Below are experts of layer 2 (counted from 0) of a mixture-of-experts language model. Rows are named router (the router's row for the expert), gate (a neuron's input weights, with its number), up (a neuron's input weights, with its number), down (a neuron's output weights, with its number) and show model dimensions 160-191. Each number is 500 + 25 x the weight over its row's rms, rounded and kept within 0 to 999. Numbers have three digits each.
After each expert's rows: a language model's description of what the expert responds to. This comes from a sample of Wikipedia text that the model never trained on.

# expert 45
router:486519469505501484475508488471494460551510500521505512533500493521483491518487559488472508470483
gate0:487488509510509481483541541481487540500472538551471494485504523505474471525483539492506490490497
up0:508485502520466513489416480524460505434483478519501511460462518475488544460474425531529516522500
down0:500487525493455514509531500502481511500455488513529546524520512506486466479524556464478494467498
gate1:509478459482501454547561513530502495536547482535502482490486497491488526504481524521465491482494
up1:491500507503490504480509519478505539506505560504508448489526505526540551509506573499495509485469
down1:509528440511471512508516526535491422480488489493505474530473488490547523529509457497512503541503
gate2:452457499517506467498510530456526530553500490512496484541522477465478457501522472496487512497482
up2:459467483498523525508512533501519492568589486506509510491504473499457503482501495506506469501501
down2:550512521529471542495526478524511489482528466505490476493487517525553480507494481505487528516484
What it handles: Periods ending sentences and abbreviations (MX., lb., J.), plus decimal points and pipes in vote-percentage tables.

# expert 35
router:487478507501525462494532480509515489552505488506525485527492497501511506501498516494461512477462
gate0:514484475551485497495544487476483529517499519497471515508503502467492516544479487519513492485492
up0:513519499491480484460501514463476497517560470522507478480495505525510524540473509503475521508526
down0:477469493531486522569495478467445536505533481489540488493519482522480469513529470500494547535519
gate1:501466487478480512532480505573490466498481458509527491524459538486500511466500473482482476517455
up1:521506542502508534528508560523487483484489506488504520486498488491512510494505543485452490540517
down1:475479484490478498536504511484488441498450513536469510509492533538525480538502436479497488467494
gate2:540506492435510483534517501530505499533494472503514541484507504516532505504479487533500522518520
up2:463517497484454494504534484498497531508544550480490457501479540535519516516489494496511511489480
down2:540499531503509538543502458519485469482518459530503496545543516497453525464502502475516545507515
What it handles: Letter pieces continuing a word partway through, often after st or end, such as end-e-avour, st-all-ed, est-u-aries, vass-al, plus However and half.

# expert 6
router:505524504506504502497519461494484495515504496479508499532502537515497503531489502501499535438502
gate0:490542521495513518519486508473478480525503473531491455524469495479508494510483442516524508491478
up0:494500483479491465523501493495470502497492480536515446509456509469469498522526498497488503495487
down0:490471477506518546519465482486511546486503501487530536512535526531490466481560476500511488472461
gate1:495478512506465557541496531525525510462469498506499460491496498555522521488486503519511477498565
up1:486513527469469482493476543494493484517550492466488515540468513513488498510498517513501538512472
down1:480492502499487495473484531511500512461467485469473454462532511495492460485537474513573493541515
gate2:509446513539517529516526513526511496527472509512531517480532472468534486506496497535490510474495
up2:489532456520542505484522513506486501508528535474496487497500499502540502541477493515498555504535
down2:511521518470453488499501499490502495484461473520519479492443492483483516519513449530513486503464
What it handles: Opening pieces of lowercase words, especially Latin species epithets in taxonomic lists and words after "is a", such as long-ispina, sat-anicus, comp.

# expert 57
router:518490479489542476509530487476491475557478493470498473545521477525456483494472536475492499506471
gate0:492510461510486493533461536480491510537495526489529529513518502471503508519524481471499492480514
up0:558485481513510500527498511494505550490553490495462492491461496497485476475477531507465502522479
down0:494506540500552491496501445507536506477521466538482519489533493522499514552511515528499529520487
gate1:470528464468470548514484565471521507518463532506509475521456439554487506526486506508510467507474
up1:475521499512488508485538532443494470484495494495473482522475458517507489482510491457508525495471
down1:520499522443525537514483478468461482496472492520530474519504489485481512508478499459514493515483
gate2:518528519463470477506556456532488487525530508512505513513502499551478501483490489537481508542504
up2:520479465483522521518477524510467490489476516543502476507497475449512460512489492491534494484518
down2:520487480511489477498492492498539526448466511483474546519545514526463515474552536488514501510500
What it handles: Prepositions and relatives like of, in, by, for, from, which, that, often after nouns such as time, work, part: by which.

# expert 51
router:523497463482516471463528483484452497535493493496493496514483480552517488530448550505483528485493
gate0:502506538509532479506475495496476461529498473495476545518528468447495480459489499536503492506499
up0:530505538484510473526487497502526507541499464459502512511508444449563488505521483531511494526485
down0:485498490485508469477461493538520458462484533503473532509493468469457463437493463486496531463526
gate1:531517500512500507511445515493474479529512496496510568505511460509461468557511508504471437485495
up1:446468517509528509489534488520534522477509492540421469495526492519506503501451482468483498497516
down1:503561470502488531489518486544454481520533491548450510472467535483470496487515509498546513477487
gate2:494497544479508482539508514501573467524500499514503455523487507472507471528486504450469471472467
up2:475552460460512530487514536512429522485515504479507505534489499522469465459512462536538486501499
down2:443452483541459552461552484474495527484468469492480486553510473481453494513500506482516487475483
What it handles: Pipes, dashes and digits in sports results tables: win–loss records, game scores like 6–1, attendance followed by records.

# expert 61
router:489516478507493475466526469471477498543482504492511503493502520555504498514484546495479534480488
gate0:509470502495505455510465503509520473476517489484535507499512525493526488482510494537507497519502
up0:450505510480488476530490452519503480482512540472516450512496535509467527471492498498517499523499
down0:495474491462483506488481493461488503512457503539515542498499516480505490500532511485521511472529
gate1:480509493493475520528484547489470562489489529482434497481502519488515531516513508508541449457497
up1:506524497480475514487458508494501521494480490470482494500497502502503525526520509510519456469525
down1:522515502483533537477511516510553455522516514523513450519453502485460472511545494504467510550532
gate2:480473483493505494510461479544507484516494478481527514492491489450517502526504499560478504509505
up2:481530512520521489486471510517515495485513531519511472501474511468494503504520476466484506514488
down2:479526479497465480465525518532535488506491491467523461561518493477465506497496528486469507495501
What it handles: Digits and separating commas in scores, year ranges and stat lists, such as 6–4, 6–2, 2017–2021, 0-2.

# expert 3
router:512524480509514487462508487473490485520469472496519522536497484532500488522472536495505529491468
gate0:498487516508484518466511528472508512495466539507496503506525504522536505503478525521499501509536
up0:518502495487515488472505545461496542488498535538489487478458498433502456471472499494521508501498
down0:540496518522500545440517477497483499525487490532494516506513490523513520498473510503521513524450
gate1:514485546490512486530480500535474499492472506528463522461469478518536483455471502573491523460505
up1:504490501507489493499480534493540521509493546491508541504465487495525500436490491491483483502507
down1:472462511479505470536535453561492526505503555491496513479514502485455491519517480514535509488508
gate2:506474492486495483530514497488553455506492471506530458501486558497508501498515538531495474467476
up2:503473497502520489524520488502549459481459476517530476475462553512537496474511522560502469465482
down2:498511500491452505482475511490489493521440452479525472525467489553526492474492534519501518545498
What it handles: Final digits of four-digit years after a leading 1 or 2 in lists and tables (1'947', 2'004'), plus line breaks ending table rows.

# expert 47
router:510499466475520508498521481477487473572502477500522515526475486560486471490449538480469522507459
gate0:528539526498529509505495520489501508495479502527515516513514498476484536488519494510483479501516
up0:463529481500544477513526520507535504490514539532478474539446451504467503455517499517525476514464
down0:496501535503515464469480474478523476512479513526499584499530522492503509529473495462527512465499
gate1:552484508474507503513509522553486485510522463506498495497459497440508518513486472523471509515528
up1:462468497512515478494489519508528536459474502476508523493502487506475476495502498477560509475523
down1:485533497516478517480513494526504535521474501527465489456493494479544527513467495558477527510483
gate2:522466470478513528523521515523473471502536509492546479473461493514471514483495502492510477490525
up2:462518527540561492475516506454518510540497463504482502487500490504523490508504550492524552526460
down2:531519518524549489520470523518434520512471525556505480506546494477569476497491509495532530503521
What it handles: First pieces of proper names following of, in, at or from, such as San, John, Mor, of K-erala, at Maryland, St.

# expert 56
router:510506473483510484483499477514495489510499504483509479530493491505518518507460503483465495466478
gate0:490529463476531529498521466501498520525477488518485483536525528468507479518463489495532499491498
up0:479510481468475496527466518521527505509467512498503522494510485455521479510486514548492454501515
down0:509550505525466487485508442479516501509467429492489497511472503516508500512532555503514512466503
gate1:521499521474491521518531526504511490472516502475512524501467482509512516522515487529517513475569
up1:475481494490476551453545518552499525499557486499518504486482506496495511476481516480541505522458
down1:440523494498528502522534494487497522506515486553500499515502504465518492504498497521525493514488
gate2:450506511487491477560486501483466474512533516517524546528477483515496486482530506562489519538503
up2:499488522523470494487494506503491509495534483520493512507493499490537496491418507517477535547485
down2:516503502507541487495548528501511540520487462466536470504498521488482499519481490478509497460508
What it handles: Inner and final pieces of long Latinate or technical words, such as deb-ugg-ing, amb-ass-adors, ant-enn-a, synt-ax, -ization.

# expert 31
router:503535463485494487499497464469487533529488502488508507511487482495500493521501509493469539505480
gate0:531488511508527476526493519528500490452481512495489502494523442481490457549490507507453496537477
up0:507523512480479507542516501498504485531462457518529481498504483504522526483509481503464479455459
down0:480536527500517498472515487524466463488529516498488525502503462513453477489504517520467500450531
gate1:501483475450503456492481514486445509492499524552523485489441567536538508495482495513517492445468
up1:483486505483524448512479493502450552485487539527491473479457540481547502457507480527529522459437
down1:508460520508501522479474525499494523516559484476517500509503468497457445528517490512506516515516
gate2:482472506508503477544492505520521514495496525557466532484514456495538476464487484522531463449492
up2:519521459509481485549479527534505497523498519494516502474460475461538537519501554525520486460506
down2:488484503498515551502483468509470492487516473521500487532515507484485494492464511493468532520516
What it handles: Word pieces right after a capital letter in foreign or personal names, such as K+rug, J+ose, K+iev, Kim.

# expert 38
router:511536482512522467467512465455503501536489485491495494546490494526505500529474560478471544478448
gate0:491453495449556528521500498496487509515486475514486496475491453507519495537503471492542531486471
up0:500500482424534504530503493506483532497487464530484498490490469503519506528512452452544513486442
down0:509513471505540490526485499520508501519525505513489476537476515514458474547527493469536440512526
gate1:481529504526536442479535507480505492496472482524418496523494499505502497501501514484513461504420
up1:455482483547509478539467472523511518484484515493482520469483521529486479462498462535496536487563
down1:482526482506545529493510502497495486515497508532512536493550489526518469552513541536488525483470
gate2:487496489494454473498512496519484495493532509509568513483499500526539519478494500521499516478499
up2:480479543554472491465504515569506500498485515517544520461498503560515493449497514530504540486537
down2:554473460503497496506524507495489515523507498518498476508506523472513514553506564509520517546498
What it handles: Line breaks ending rows of tables, credit lists and track listings, plus initial capitals of first names like D, G, Thomas.

# expert 10
router:525509474472522489515513476477499479563495507479502478525500491544468478488465530488504524475479
gate0:487513471484483515505495566480521502485492488480519503522501466544502523483475503509509479515498
up0:501471527517488474499496508534498544482468531488477490457520500470500470534521457515525492464530
down0:494535436503561495556500485524516483507481486508496487485527533508472491494475550504483511510467
gate1:483512538495523483505466490471467506486478490460485503529509498485468501480490500485527508520456
up1:464529512505515447497492507512459526501477483473494457531496502453478509504511475475518491523476
down1:502478505458515497531462456488502452482494459509477531478511460508507490467486484505492507508485
gate2:481502505558572517506521492482496467468472485481461526463482549508493512460537459470525520531568
up2:466496452470547487499497473485491451467500465482479505507464477514519527501508477513543511534483
down2:502522483489502538483505494481511522533480472482498504522541458486501508513487483478519487490451
What it handles: Prepositions and preposition-plus-article after nouns or verbs in running prose, such as of, on the, to, with, by the.

# expert 18
router:509549481469531476493501492500472523507507508480493464542488492503488503482450496473490511475487
gate0:453482496479485485544514504500508530507504498468511463480500470467505478465541487523496450527491
up0:497531493500485537498531505525544491474478512467439466493482485511551451423479499534534508494498
down0:500484518510505536478502468484564533490543508499542527520484486462464513540543476502495505529507
gate1:516476463505491508539475514526472485490535490532512474487476491542470520505464486521465495481506
up1:530500466517441449540513498526470508517522458495512494494565475494449448506508521506522546507516
down1:469474510480497484500529546494546447468469488504469487482496512540485491505525475489501528549467
gate2:545481471487519526489539502532529505502505465515490464466476477457534511466472474503502534436489
up2:554539507506523533512520526523497509507473537526483501476490522471469469492530502490510456502490
down2:424498517502479544508485511512458490489526489491471522511541455525494488524504497545465500496507
What it handles: Closing pieces of names of organizations, ministries and places, and "of" inside them, such as Inter-ior, -burg, Museum, City, Diocese of.

# expert 19
router:496506475510492459466509501479484521538478485494489522547510493536485480529495551456482544463482
gate0:492435524535502504521496476518510503500485484448477491475483453527478509478537459536547495494562
up0:485513496528500505477516490490508515513516504507499482509521539512473514515489489494484524462491
down0:443470495530486491557465504514491530505513512485505489497502471526527489528512491493525454503516
gate1:490492537539507478494447448483506508528456556529463497486484443510510500446495481500447505522483
up1:502461527499494543470490484495522502514421485544469495503468493514458514522491501490518531506507
down1:495468492478577487484541541533536504531547515500541486495454525546521451537478465515490507513505
gate2:472480504494498498499516470488467516536522477499494450502552503513492520498511552463536462464510
up2:528525484523516523526495492490486522467516465476532495493484517474507485526489455483499466469520
down2:539515526518534491475459543476520474470516469513526542452503490514487525497497496554515506468481
What it handles: Decimal digits in geographic coordinates after °/′ symbols, plus numbers and cells in sports tables, and name words like City, Valley.

# expert 46
router:513496478502519503483544505476504497551519503492496464561510516501495506498486501516481519485442
gate0:507518538585501537483511476519493496517577504483478498490486501500480497499479483473520483494503
up0:482485481523548494475489519512522521507490506510514511465508472532513548532493497450507502485519
down0:514494483493493555514501455524518520470500490562473485455486513512487453487509516498473539454527
gate1:517486465486454472502501508553517473506495481486463514521506480514455469466476538473505482497486
up1:519524507462507459512505503486504522498484491507487462571488486510463502483452507484460483482467
down1:469487507493494473506496515528455512523487538491489496495491500478491460505516492527493504526505
gate2:436478507484525512411511472515511508502519449480509475536483507522503481493475477480520528514547
up2:461496514504510477440499496493510508481505488504497499515503498520516472488509477484511508505494
down2:514471477528483503500555421512506526467525479469473529505501477517494487462498495495486490483499
What it handles: Adverbs, been, that the, and word-piece continuations after was, is, not in prose, like notably, eventually, never, envisioned.

# expert 41
router:484496463489535467477538460474476475535503487510519523536486504534493480534471566506480510488482
gate0:522482493488513486501483506511486507496460501525471488472501459478537467478496495560521499473541
up0:511484535461538507481500513483479477527534524535511533453461477484502479493458508542514503518510
down0:440486485474511474503479456502540534511460500545498552510469490469488441516494522503510529470543
gate1:492471527487482522511517493491465488494540511493510488466496473519460534487465485491516516472551
up1:496486480499562508506483474516474482523498525494510531480495513521463535505514508486440500540513
down1:515514482486453469532523481484505469511475452474485477524547540459518530504490506482510535473481
gate2:513518492456521491495476481515511503525462466518528535510461503504514484507505523525518531479489
up2:476485484495453532544523483460515548474529482517487485513520526514471518507504519435503456511498
down2:524551504470505521508528529526444480487548545459504437509475487496494508553492543537511491483478
What it handles: Capital letters or opening pieces at the start of a word, line or sentence, such as W-imbledon, CO-VID, N in chess notation, and Cyrillic text.

# expert 32
router:519496479488520482461536477463470510560485472519503502523511484564487489542464531505483518492487
gate0:497522512477468497471507541529431516481542548512454496495477511472522536482503517504502483498502
up0:485480524515468534532524487509508480531499479502503493521521547498503494550508486506479482500513
down0:517480500480525514474505490522488518504524545495441537517449468481503455481540464524526536492498
gate1:504473491559456522508498486461471475540542463488524508491464429504503557512460514496461518513531
up1:471527500440519505502489522516498523458456553527507489504518559502504465478558470498535463489469
down1:501498523496512455515467464486538506497560485470532518490470513500498489510509446512521489503522
gate2:524508530495454601508513460476525476492464506501490522512523535535509550494484523447501523487517
up2:459503510559495545468456497481504463523434543514503462523479471529499541466498492501519516529509
down2:536472489494476488502496497482493507529469509538510496472468488512470514484530511510514483475489
What it handles: Pipe, semicolon and dash separators between numbers in statistics tables, such as | 0 | 4 and 0; 0, plus score digits.

# expert 40
router:503533501516516483457482495483488467497468482484528497553499490544504490506474528497464497469445
gate0:517452526524479516505506527507499484482498484507501464492493530464505469532503527500530498533509
up0:482492526526507551465517562529513470479478495501478491500493518487469485528528507502520487483513
down0:495536466465488465533507452450437490474532505472497544480476496496487486512463485494516529523495
gate1:524541494527521508499506511500470476514463508480542496475468522512520481468465494465531513512492
up1:512538515535512471474486523542493471508468500481532487476489510504528466498482474465521501522486
down1:487490417486488494480499508483498555496490476493502508502502472495507487523505487519493508467510
gate2:518523489530515471509494490517507472504469521480450492492497499571527519490452514535502511482499
up2:500489532535516500521515481514515476563503519487454518490564495457480497489515494499516444522502
down2:502500523502475456489571475420472446519534496494524541466525531485498489502483495458475468461461
What it handles: Table pipe cells and line breaks in sports tables, plus single letters or suffixes ending names, like Group A, Pool C, CB.

# expert 44
router:504538495493526476487497493495480489514482495501496510541526503501475460529482520460485524462481
gate0:541470502526486533524514554468502492495540478539536527488489513502530486518481512496474514489522
up0:494520499505499479469480497500507514507499533457508467501490503493477535496510478510505494492464
down0:513482510475486524499510567493497539536498486494447477529480492463536478532510530500478499455528
gate1:507515494478510490480507447519532493510525492501492490513492500491516519544466539514520530487540
up1:511505479525501528536490527453506514521469503489501507498503484526478494464516485505477455524464
down1:529521506497497475509505492532504518521507533462529504522489489503520534495512492495488517462515
gate2:465555512488498529471509508481495472474440524486525497506472495508486523518551508520517536540501
up2:521516499531531502461481513550495487513540515474496490461521498452500535470518502474512501542469
down2:480498482508516514523514447457532474475515509507530536482513501538508488519487484500469512459494
What it handles: Capital-letter pieces of acronyms and organization names, such as GMM-TV, SM-RT, G-PS, and words like University, Street, Hockey.

# expert 22
router:518503472489513500469525497459513503556504507511507496547493512512486467516476551494475512479499
gate0:487524536527494506499430488477496516539484474530525466482505520539547524542501474507521505514497
up0:529453495520441489487488512500538481507507497487468539511482463479471491461506547456528491487499
down0:526489484476450475523516504507484462469533476481477501502494520532487527461504468487541522500531
gate1:510548523523475466488482448506482479518506492451454465456518502513477521488479488469517519505469
up1:542534522487482475519502495534516485485477495500504485486553514510461432491480494511498502514491
down1:462466519511529494506469471534481491496472498530475501485570498522495472495482501461481494507492
gate2:524463456524482555489529525475508493500543521495515511482490477507501541475516519538480506521513
up2:490525516536493449485484521497521486481497489472532532533500512499507520545501551486524458498478
down2:496492478480497482525519493491478494516507513512497548466495480516526490511481422507528546458536
What it handles: Heading markers (==, ===), sentence-final periods and paragraph breaks closing sentences or section titles, e.g. "trad|ed." and "primary.".

# expert 36
router:490505500493520466481536457505484503582485481491507520555489502559494528549478559508466550509455
gate0:512489481516535494495507485491500480557538531513503482502500494537508478500523521500461469510484
up0:470461495481450524466463491485467466525500464486528506483552504487448539529476520502526446495517
down0:526495523513480491507503493513517520477488478474524501486470497498507444484511486504487510530530
gate1:517497482485539464501496519503476548487522452514437541517493469537489478490479481501536498488494
up1:489481488458470520520507478523445463538469446474445514521500496532472523471497526481539493484547
down1:477539522516513457517477473522522566495513524517516474514473495468455476469496484486481539466491
gate2:503519497476506494510477503464480502494510528474522512488512515546466515482458505464490529548470
up2:488549522473500524455511526475497525540489520521473508478467523484513513488516465460497515521502
down2:477491508508527513511482514533534495516482498483491484502472512511504497551477529512501530518484
What it handles: Numbers and separators in coordinates, heights and sports league tables, such as longitude degrees after °N, goal-difference cells like "| +34", heights.

# expert 63
router:524506475475512503507525494466510470559489506494518472517505492536492501486495545485486524485467
gate0:504457514481472546502488492550521500487465473498501530510456503509475490520501517524517498499514
up0:501497523451483505521472479463504524461490485481477500495499511483512482500476492472516498497491
down0:526489479502471515503499508527526462502488462530480456507480452528518493490524495501495450482531
gate1:498412552509511517519445528510549482516458486488508482523486476461503491466502487511474463529482
up1:520534494509503492494481497543544472507480485486518532503471492508463505475517476535503485477474
down1:498444495493470521477535474483500473503495531494524504510503484492545502517505501435495468524539
gate2:506440484483451528511448489489476549497530509439475506455474539500484529500544487511513469519505
up2:504507464493492459496444498509520481477475489502480504500484470488480544499517485552488477479499
down2:547496521501492482502533479493443525515507497495497498495488506462509493529472475482494525513490
What it handles: The preposition with (presented with, infested with), agent by, and auxiliaries had, were, are, has after verbs or subjects.

# expert 24
router:515503487483480494484490493496480483528491514460529523542454501504469517503480516446499504472499
gate0:473501490508506491454490445528515500490472460485503498485547542514526474480503500542470525474515
up0:463481522540512430487512528525503474494446485480515487535489538502496564509504538506509558447496
down0:483498507436520519541456493509557449504522521483493499507477529494454476477494554486492497512503
gate1:459477500479529460493481475512523516502513511477463531491486478492483517472528488513474504465517
up1:484492499508510478491458502502563509521484527482542510507489511544472518497518509494498429502480
down1:485486514487471491514542516500461502504512480484521455478465531453501479524476528473539485537515
gate2:457478491506487511537553496540498515497509520500496518550486489463465527471478473481501462462457
up2:477482512492468482466471445518497446537443538488508535510508503526478504495511523511476499526500
down2:495483487498486510513524534503488501497548513538454481503462468503514482534524500470497533467489
What it handles: Line breaks, dashes and field labels starting infobox or list lines, such as "- Born:", "- Coordinates:", "==See also==", taxonomy fields.

# expert 9
router:523529465502525487476518477466489504540486479492515509522490502543478507521458544479488539486489
gate0:518502512500496515495468450503548505526488533513530553514519531491486458534539502489496494488514
up0:488543493513494491506503488505471515489500529503488458499499507505530493520529515498507494532486
down0:461447528467500472444501539498489448523545547516529546518524513499501463463488528480511521527492
gate1:490509523495545485531520493539476493505494535512476479496472468507513505514493503531480525482526
up1:497544504501503497506496482533499497494477529504488538517494464530497508541467462519506535502542
down1:525536512545508466497441515503498513475459533496491512505472501484506489522458492502541445519488
gate2:462468511482484520471485481459484487500527492532513553517498492511506475535470504448522494504491
up2:466483475486489497489506463507492504517486497521544533491477522514526493482498498440488519491512
down2:516500469518494517536548553523481501474482523446452471527480510494472494512525471536495505484459
What it handles: Final digits of years in birth dates and life spans (born May 7, 1'981'; 175'8' –), plus following dashes, colons and closing punctuation.

# expert 27
router:493509485475499469460533510482465497560486487516510526552464507537482501536476549475493501471474
gate0:473471504517448504490504494485487492535461540489450498465540511482465539481489496447483503495543
up0:466529533480499556448529484496494503503525512508494533490503526489476463517543509463529495499511
down0:496487472484469474515481481453512483501431464497510463506499508484477490486500452496482487473540
gate1:510512483506508463512538507519520493476507483497490496501530472508510500484517513501520507511482
up1:497482476515475460498491505523511532502533499507490510515496469565518520455575511520493490505488
down1:500513505535499465496464491488518472508459522495486502495494478501538501510486501470508497504471
gate2:482476516563483544507510479485510504490522503505518508503506552503494483441530542483491478501518
up2:510539488498484507491477545526467514489485525524502495503477501506551469519438480548535544492477
down2:475475479499512531493526518502529508466467521494457519488540473518480519482543484477510500536512
What it handles: Pipe-plus-letter tokens starting table cells, especially column headers like W | L, Pld, Votes, and line breaks before tables or lists.

# expert 20
router:496520484495524501469509504495514487532510527464516476499478481477497530530507510500471513499480
gate0:518499483472480504545526448479527503468504529480514482497541495494517487489468563505551441548492
up0:495541508475522480500513538490479503528492444496544530497483502504551446520493494466482441507506
down0:488509510511470530481524497459505482463538491524482466483487486523431517470498527542533547479497
gate1:540470532466516526465505481488545525530457489482463466506497464499459472512511459468535487494506
up1:501486507494498482483535481576506533503449490484465486493505479477495449500508503489509526501488
down1:505492534457504517485525477467500491492519504499544488439478503511478497504441504532454467482450
gate2:554497419475519510503508460535500531534461478494512517491495481484472511495489489486472481493516
up2:464535560501445460447527508517513521515517491532483548494496528474510480520496516497476551518504
down2:550526465511526517519530477475479512516468503478501496473481496475478503481508528474491520495532
What it handles: Inflectional endings inside ordinary words, such as gr-ate-ful, qu-it, Hous-ing, and pronouns like him, she, he was.

# expert 7
router:529540477493528477473518488469518474546500507509515501540479482498479496515482548487490522483478
gate0:502500473528494454472499499550450516488490444489496488504469477512521496490498451550504513507496
up0:487508521449548547527528499459530484519497526506488498510512508498487496512466567462481506501497
down0:529531499497495524493495450474503477522522474519477528490531509495540465489511513483504500507536
gate1:502467514457540525467478495531506514508493556492501487506526525506467482511529447438498489489508
up1:476483501476521503474478496546527507507510502465507507522518521476490526505513483415511499491477
down1:475455500473482494486464480485519485493528521466502544521487483524476518472534505532514519451463
gate2:508496465499531457543531498541502496452458515551491522508499492500489491475505486541508471511511
up2:521512512465508462500498472536509475478489492537503524464530474502498481487502489499495509524533
down2:509499503546528503515515524443523508508513483460484489530498490479545490525509508493501492529482
What it handles: Sentence-final word pieces with periods, paragraph breaks, the next sentence's opener and mid-clause connectives, such as es., ")." or however.

# expert 48
router:513504467473500496507518493485503489547493485500507516526480514532475471529449536475467513487475
gate0:520497473488518519499491459513517479523472503545527464512522502437485476456527478493485483500487
up0:488520490492481548491505460494487517497456469539553498489471489480513517455500502536513490499472
down0:518498499494506513484492516523524532488499514490514460482478506557455525506545496518470469473498
gate1:508462516513494536513463511493522506486499523478521492487511512443490524513510505486509486485508
up1:554534481510522468473462479527517490528492468529505520517511513517482513498445519512496568537502
down1:481486465515439523476530511485486480487507493490506527493513515459527528485496501508515511494488
gate2:492476502520502478501476504486489517478446504520531538501461508531500530496533499540510506516556
up2:520503474503502489524471526481514486494457505515504516480491520476476546497483495489543520512568
down2:510520526498520526507513484502485478507533528483525510501518502473509479512497516490515502502457
What it handles: Commas ending clauses or list items in prose, often merged with the next word, such as ", which", ", the", ", he", "),".

# expert 28
router:514555482508533469496494516505483495512523490474482483514500515517490490514478520471511533470502
gate0:484499495451501512506437456518494504514485529481507509481510549527496526501543446495501514505568
up0:525544450510524537515497502514477502505485492466490474492551474538473509541522492486522519524522
down0:482471508470479516526501509479478487484537473475518470573497498481528466535508497511470530531448
gate1:523522498530486466506496504514496503530515512538450512488497466481538475459510449454482494520487
up1:506440550480466536509530491475504494503529512527510476511531524528523549447535522494493492505506
down1:509493468495500481515442559461499539447517525518513515460485489472482513532470478473527452524488
gate2:484491531482513508545434489498500471495449531492513511486520430480522474473547512455482488547513
up2:474453461446462530480493479523478545537540503487501497527507431500516472499481549482493504517487
down2:545550515497565535522475537459550508503515488477496457456460529507481553541506469507505525568520
What it handles: Adjectives and words inside proper names of nations, leagues and organizations, like German, Western, United Arab, National League, multinational.

# expert 25
router:542517495473493511493506515480527477557511502505513511530488512531485481518466533495472510493476
gate0:482543481531514497469538461503504466529500476454499500517506473468537493518491469497510539489479
up0:531409531490479488518494525510492518492502497544485515509533541540468532529545544469469464522521
down0:523465488476497527521469475474475470501504468523504494495481459475487519545509485511504520492497
gate1:529502512521509540506505494501526472521515523510528483500481528493522505529497482480521501469503
up1:483511443517482520463508524517499526505487498483506503494511493511433492507442518550485481549533
down1:507491508459473498491499516488513484501490532490545500548453475493494494520518524519505511476464
gate2:500475534480507526509483530511474535487474503505500467496495531522483498530500498469507503516518
up2:466425504507492486517515514506485550469474533508464447480467494495534488480531504539491491496509
down2:501543520462471505470489476459514494488472498525520490497497477516496511505485519428477522495492
What it handles: Conjunctions and commas joining clauses or list items in prose, such as and, but, or, rather than, and the.

# expert 14
router:496521478491542456444519493474486478522490499516506510520495500549488513516461527482460515465461
gate0:535467554495479452482473446516512464503476446483494552492505520514461522489497480557495534549504
up0:518475531470465465473491477525536465536491509476485527506503500491483500527514483505475539540515
down0:483540524465495520482448522514504462494510524509446517515490496488526502493488494473498505493494
gate1:481533461486542516482536505442489475544541456548538479499510506490497483517518504517480499474486
up1:501485498517506494514500506535526481493449484456510540508516485526493599509492479530490504478521
down1:493502508473487460500501520516482497506506541504506469532489512542503442473494524522474464484495
gate2:503548523511510478490474526554497493480479503547460501508457469504515476502518494529515492525504
up2:525501558525480525502473540519505482500519484494518461496486521486479503494512480528548512479516
down2:501503505486545462547540453499498472528492510486528513505512532507522471496486502522473494465448
What it handles: Double line breaks ending paragraphs and == section heading markers, plus the suffix est in words like closest, Hottest.

# expert 12
router:511539493488509464462511480455486510565489464503509526522484502535501503520468542455500542496462
gate0:518472488466488500535546531497459480536519484493503518539470466475465502525467492528522471525500
up0:527473482483514515543542541511500495482509466497515510513495505451474506522465500532529476486495
down0:485501490483536529502518497489506476522532465571468524467516515485448497523481511491487502475453
gate1:514517526513514505534483516540511514494500487520481496485489483438464476458467425507470531491564
up1:483503544499530509452501467477529472484499499520528513538481489495477473483476486511468532493470
down1:516514511508475532486479483533485521527485497515505501512466521468461519520502502496511536498512
gate2:561546494500514505497478510497527468511471495539485530516488511479499470510484466496525570487489
up2:539471492509455450534479481493533488496469485551509507536525568511476453503544480469523535497458
down2:507506489494516507502492483487499511545527528504529556478506471511464504476455555464481532520524
What it handles: Number tokens in dates, year ranges, statistics and table cells, such as the second year in 1935–36, birth-date days and player stat counts.

# expert 54
router:497520493504503460482503483503464470537483491506487500544486498510493480526472552498476518501473
gate0:487447497515501504538485512495475525517511523532506515473461492507481505517479473501507476467514
up0:485512519478501496492463500494497486509530507495498516501470538527464495502490490525546456517467
down0:531534471509461518516502508491524483455478426486502485543516489486511487540509521500524478458476
gate1:500535452470552526495486516547471491492485458529492519532481484493513518518450515526515501490499
up1:502487547492445505503513481456546463488490519481544486514481502519501509500527499495476512544486
down1:490523475442485502506485534473507482525526485453535529496507523561526521535475511527439485546448
gate2:543517475487514490518567503538513490514542486478486494518524469510470461519503543500507510488523
up2:471472506534480533514463447488488531507471530488527484467507530485533527475546507510446512534497
down2:485531526487494483499490463487538510519479500511543563522507536526493495515485492477540512518505
What it handles: Uppercase letter pieces in acronyms and league codes, plus capitals opening names, such as SCL, TEDx, Non-EU, USL1.